Weights of a small mixture-of-experts language model, trained from scratch on English Wikipedia: 4278 steps.
Below are experts of layer 4 (counted from 0) of a mixture-of-experts language model. Rows are named router (the router's row for the expert) and show model dimensions 0-255. Each number is 128 + 24 x the weight over its row's rms, rounded and kept within 0 to 255. Numbers have three digits each.
After each expert's rows: "gets" lists some tokens that make up at least twice as much of what it gets as of all text; "comes after" lists some tokens at least twice as common just before its tokens as in all text. This comes from a sample of Wikipedia text that the model never trained on. Tokens count by the router's weight.

# expert 21
router:136110135115126094101079121157118142134132130135123082090108134110100138153125137153147160111151129136131156121120138097099141116130168131146134131123131102132124106167118135103114138135139152167155165168116134090121137101105120101160166127127114119141075087127133143102180129120134137145152103104168101119149142116142142141142118119125106092104147152106167126101171149114126087086077135107116104128168083143149120158148144122103128122118186128123132113127122131157131152134107158119141102130092084159127091149134127137182146086123122088155065138115090164127089090136166127111154134117113159111192133154107125125164123185156108165129106128125135090119126195097124165134096116080126150116132101084119129137133102117115174151118120148160126133120128145090162091137122101
gets: " the", " a", " The", "The", " an", " his"
comes after: " of", " the", " in", " to", ".", " for"

# expert 62
router:136123109120141111134102150119109130156130138140136102102145106165111112141120153125066174128118133140138154099115126111124160156122162114157133125121110164087122093110124170106120116131126173147169118144125138065107146125114119085166137104123102150156087101132105139136169150085175111151149144091132121119121125111106133160130131143115104086104118136144121115129133106165066082120119147100088105074145082131153114176101153125098098142103134108138107137138182151166110150111144143118099134107117116136116102113119169147175130100103125105207099108128089158115097117119175104113096146110124143082166156112123131108120142192145127144149122126100169120130144189109107143140097139095143131141123123130116121124117105136146175148133113158139122126169122120124114113125117099
gets: "'", "0", "2", "1", "9", "5"
comes after: "2", " ", "1", "–", " on", " Women"

# expert 8
router:183120144137134109129107149104086160136109147128118089155130121119116136113121104102077100158146122087126136107135123123127149113122164165115133118144120173102127101137130112109122151114128132140187106159126112108131152123143112125136127083171103113143123100112138128119194101128129142135126122134124122103123134098104177133144100099139131122124120131152124136114124135172125105109106109132149126107135091120122120139142154129111143153129127129087122064117113148145088106135137197102143128139126091152128076119095175119193142100093117129160117143097131111150136079122115121096115133129100132129159113135113140088146132133117117173134073147095182107157143190138107156125115130113102140094172096049122145125137158133100213106122157151154159129155124142114126149117114111
gets: "5", "4", "0", "7", "8", "6"
comes after: "0", "2", "1", "5", "6", "7"

# expert 34
router:152110142148127126138097116139129134142130167134176113113120118162115151124124135126017116100119155110139141125116110134109152138125177146146117144121119143111146113133083118126132140137123121116169120152121114087126155126115123089127168098115144110184128092123121144125185118106122080163127125137138127137147127149120151170148128110111109084133091163152161107131134122145121106151089134111102143075177096114175117150149161131104103159120147121121124067145104122140085157133127147090098089142096119129128107163112137142189124104113142115154110101133133153137110100138164132139182180145123142098159122180133138124166119145152127153115091111109128114113095166131085157134105112095123150141131143113116122119144101137120169134072122140122146134104110157087103135122106084
gets: ":", ")", " -", "ra", "ai", "u"
comes after: "1", "6", " Born", "5", "8", "4"

# expert 61
router:161116122149119142146110129134151125150142127136110112106138099146127119138137127155075169103151150116132130110157167112117160166157171133127144129129102142121154140155125098130122160106155110185208137136112116105120131095101124096138140112129112108117088094114148149103184113095166113126118104153141106113116102139126144135123125096165104104126152133161143131120128131150118117087091102138111159111156096142146120139123150129106141110123156097115130116136120143161113138117153172141115120133105098152115117135092155107218144105055118109129086130109108139115141122092153107104128148133120134114170105135135144143143098173140122178171080146102135085140134218133104136148114136114127125128147116102097132167130133121115161148096120150133127104148157167130160080096121086
gets: "9", "0", "1", "8", "2", "6"
comes after: "1", "0", "9", " ", "2", "8"

# expert 54
router:140151159154135140103091114167113175176123112120110093087114135146103130098121142138061134143163142122102096133138134081080137124130168127112111145095087155092119138146125116124118147114104148202164120168114133132123131102126128105153142115098117147113089121131154131134168113143142114144150094133134085150149143130112138143112101093137124112107129145119140119149150135122100114098114127125137137102152072163145127144133120108124137110107156114096104090131157129142112140103132148108157126146080123122120134152131157161186128120111128111164116161083116151090120114152162111101140128137158138127151122163068149090152101155157118183153089148137134064114142173121113141143115098119121106086160145071133142151151104109103151186113127156122123101132145130099124161123115100
gets: " |", " ", "|", ";", " MF", " +"
comes after: " |", " ", "|", "\n", "3", "4"

# expert 27
router:140125130115127114120095167146130151131124118128120101087108121155158134112091146118080115117129088130117131133126153123099143157137165118167130155133113155092153161135131114092148149135137145164169146130122127123115126109095089124157166117118123143135101092120151132116201135133154120146129108138148089140121101089134136141127115111153097116132154143079157104134154134140114119087120120137108111086123075146145168145135127150099157135098177110138156128146134114160083143123142144113133123110140092164125110090125124150204132108105142116152088121117124190104126103154164129122156168141141157059167109156098146109127127128141132145185089104123144103116105183092095143114122105073122135106140136074137134156151117127107148174119140169148164128125134158137130101116123092
gets: " |", " de", " st", " un", " en", ";"
comes after: "0", "%", "1", " —", "4", ")"

# expert 45
router:136126120116109129117092108172115138164164102148121085069110099173140131124152139135069151135131115123142147130102126116144148157118160156129164131104114137134119103120090122113114131132147141154194152150094138130115144082125106141164167111119116127150084099126118144121137099117146124144132115131141128133138118127098147118152105116123097104109116138141149081106141150108104138130083142137135083089167092143185103148115126129110123141108169093107131122148158138135105135116149169128106114121108096165110127155124183144190157087107158098129094124114103151107124078130167132087130152121132152092156144168135132103127108181154123158136103139115126071144107180096097150151103124103139142122162094095115126132144089129124166137060113136152107111133141139134142125134118087
gets: "-", " \"", "|", "–", "/", " -"
comes after: "\n", "|", " \"", " non", "   ", " co"

# expert 44
router:160118135104124128135112140158089169152153130156123109113131133137115124102126119125055150136121132131117134132109118104147147138121143150117133117133130143149143127159128132092111160146136130173158105145099148079138155087138126103157176104137078112132121081125167125122192095138140128157098113129146115118100127117100118138165100088160134110115108181183133135093133117154110155105102127140126138096118105138143094149123157106089127124129144107109154087102125129121076119107154187105149123165151111142141104120094174125186158077115141094129130112128095150137144093137123121114134132167092185105179136149142175121157145173120117128123083113127150098092101186140116149118110140125123120133152090107115110140105120110120172149115136130147142127108130162092157118124143091
gets: "-", "5", "0", "4", "7", "6"
comes after: "0", "1", "2", "8", "7", "9"

# expert 39
router:132080129148102131130084093141102122140136129112129108104100113137126136106116153178067142099138145110124123105151126112128197141151163124132118110132111154110135119150113143096145135113153128168133138168107091080122138117114125128178153093100129138129113100114091122108182099113152140164136119148127121136082103109087133120129141123145078088116130151135148099080121098121112116128145102127112118097144101143138157149103130141101132114136165154104124128134148150154092118114131180117132110109101116140144114130152135126160129105105144126166058120145113153091138100105165113146111149162125156097168131161078137075147111185127120135132090141116129116119092163119055110139089133090130135123157111081128124123117093121143137149080170166171138135150139148147152130122133115
gets: ".", "\n", "\"", ").", ".\"", "\"."
comes after: "\n", ".", "==", " ==", "S", " ==="

# expert 49
router:151122139130134125106087141157113143179135167167115105131112109133124120133114133145074163099157122112146138109117108115125161140142181157138120104116094138135125139156134142104127135112135154164199125151132124124106153132120104117159173094121110117130121126131161106133165136114131125170140107124112109157115126110128146149129094146147098078115128125117178126123140131144112117142103127121104133089135060147169141146108155148111135119134159119113113121120118166149110116100129132085183141117105093141125096134116164126172138096121139089153108158127097163116127094141128111104146149130137145086155134164136137142155097158128109149094112128102143115108171195135038165139098099091121134119139116098125145141134120133132184130081165160174143105146155141095135135107145073
gets: " ", "–", " November", " December", " September", " October"
comes after: " |", "|", ";", ":", " on", " in"

# expert 58
router:143116139124128113135062156127086111135108143172117057117108113181139141127139148181056139127131138093124151140157150129105145123106174122146123114130128160151120116137121096127127157096143125141148121169126121099129125104107115074158153107162113117149086119167170142109168127163152102140131134162164109115129128110121165150141081111158128085107115141139139109125122093144131117122085103099157152106173117157117099186137172099102140099122139116076137072092121110149106128103119136143163159134137096122104127116105147116143139112103081098151141127136089136112132114107122126133140131167126162081160114171140143148125118145149130131117088130130158092148108169132083125142117115105109149129129118124096127155132107139157170164130121145151129138103122141108134108087110093
gets: "-", ":", "\n", "1", ";", ")"
comes after: "\n", "-", "|", " Country", " medal", " Silver"

# expert 14
router:140136146110154116145054143160139131180127141127097082134133108129123116131085154160095130125144106142140180148126168118145164144150148140136146125166124172091134135157105145116128144119141127180193122154100101116129138125102136116134148098119091112106134100142135154116189125127174123155133147114142107140119106141118111175129091102157105077115146139127175142096155106139105105108103125105118118130161111124118124156147125084092126102114161101098156096144168143157092148117132116102129114112099113143121111150139150124186152103088137119149106115105100156101121124139102092122118139139130166088164129155120160107147122134133102138139100131087139084132130171088052135124103126107105144109144130073116125141115125164132147135101142121133155137160141138126153126089155084
gets: ",", "\n", "|", "),", "\",", " New"
comes after: " |", ",", " United", " New", " California", " City"

# expert 9
router:129125156154137135103090092118098123150101137157136120134089095172112105111113126119073149118138150141126133106148132130111154151178127147128165111112119153123145130132148111125112158116125172185159163171136092116119183123127118110149126086117135104105104081093115118103160120115145111137148111109138112153129149118092136153139079107156113084105133125151174110105126174141118119099082159138140129131151096174162117160124134130114117104108166132145120126154143130137095113086112134144138149150103139145079132107076148172177128108104160088122084150145103165114139120128139137115122155131105141102150111121108144125188080167134098139130091110097145095126134213136084137133131127100124143121167151091131121127128128108124144141096136129143109113115138127118161110127112078
gets: "1", " that", " ", ".", "=", "2"
comes after: " ", ".", "0", "9", "|", "3"

# expert 43
router:158133145145136101114100148149099114122118147145110075101098097125095119115106110140135162129131132082121135135099119083120158133148165129145119100141102124109160089175113086107141141138127153164149153163111125094125124098102139112146161135137120124157104091139123136110150126115149122170129105125134120135157096121124137152124089117137126118093111144145130151112160121141132096087089141086110105122137127166158118173145125105108111151105157093107105106133124134160087135105098169104156094148112103165131122168111145148157177090100099090167098154133083146121099110115111105078154122125138130102182155130113152093160139150130130169156090161120167105121114197132100159119097108114131131145171136092115118116130111124123195135088104175137118128119118144110132096115119114
gets: " a", "s", " his", " the", " their", " her"
comes after: "'", " of", " with", " in", " to", " for"

# expert 63
router:135104150119126088136081151128091141118122145173145116095108082146103121094077147163113154112159117119163159121133126106116148117149173147128143143109132144122151125145097143143134175110160133192180133172126105135170143116114127109132182076109117084121108114151164145128150154157144117140142136148135141130130118155118115128152068116144118105102120165124182151111140128148134148136122102147137105094154093136138126142141104107091142117143171148148142079132131133164136128113140150129123121137092087138096078120125120125177124114074114114145100100153113160139119102126129122087128129138084117145140090121121169119143129150141111119097092151124139095121096179127086139162113116154109151131115131100135124148178137172146185097141130137131160105127155147139136126135112065
gets: "0", " the", ":", " =", "9", " ("
comes after: " in", ":", ",", " of", "2", " Location"

# expert 24
router:156128129160099106127101133161111171156156156132099086132088130132133158119137141125078166147125117116104116140156124107117157124128167130151126114096079156126129156140088099123120129106144137162176101158109083114083118085103115099177156098119103118125136151130158106130169134133117165171136120148152094128121123134151151142149100106179116095143087124117137110112157156141119132142124125101118121122166101174138121163133162099140171123133181119089140094129130146134123143101132142108168107114119121158112104111100160108169133094112111104156150149128077154150106121140137149090166137121137131122145104166123149126154149133153126144129093161141130121119141166103079148112092081106112155121133110095122090157156101115099185140089126122151135099134134127122132084126081090
gets: " ", " and", " he", " (", ":", " He"
comes after: " |", ",", " in", "|", ";", " July"

# expert 0
router:129101144130134095096093121167109166148111172139137084127102116170146128132143140157062131132136147110131146149113161085109169151143166115129140105115129169101138109155115120093145127130135140147181154177116098103114116086113099084153160086147126126162104081149112139129197095133139146165128127123140120131122127095100132144136119123142112077103097149166184139090137139132121129128132117131119134111162091130140155130142133104100126141123166119118145126090136167133086144085146129135102137085140085115118094134135146124134169101147161076162098129127094151139125104134131154091165138160120157080148142126109144138145136159142125137140096158142118128105109190131065105134108135099133158125145108105133115129155115132124150161104150157139125123113158159116102108135116096
gets: "\n", " re", " non", " co", " Co", " trans"
comes after: ".", ")", "\n", " =", ").", "=="

# expert 35
router:128126129119116136135125129162105152165143113117102089100093107152160113150131161158088141111135101149113125106137143125114157149144158144140132130094126147072110106143135134105147140142119174174140138140111120081108164076122121091156150127160128178159094092152150129144158118101141125133119104128129093130112110127094129143129129109148079107133150124113128083134137139150096097085105129124128120122132088125159141124117143098100122121111168106104187122146134115147098156097128116109146119112110100132127109114107152158157132088080131107169117135114097173134107087130153144133158110152128159098156127129110133126141131139137118162142087125103158118135113173118062116126108110086125129123177111068098134161153119110134227164117157131136123150134143119137127092112116067
gets: " B", " F", " G", " T", " S", " P"
comes after: " and", " the", " \"", " of", " to", ":"

# expert 38
router:133128128106109099127115145152116101172108120148137099104135112121089135142135149120093123105113141136156140126132145105104163133113144121121139136128141157089112121178139145111166169139108133188124123138108113111135135096084089120150134103143117119123098123117096149085176134135131100167117110105146109109116126126115146172114108124124100081110137153127174125124144147147120112137101114142092134073137088135159123143126148162096104136141184138105144096142170111154132125107134152109143142124085092126119102167143139147191129103132128120134115149131103120117137110146167161120121120137095164070135135123088124107149159179159110164160085142110156093139133178118061146119122135132136154110120135048140131146127131127105199132097150152144174114123146147090142099109131102
gets: " on", "ed", " used", " made", " released", " known"
comes after: " was", " is", " were", " be", " are", " to"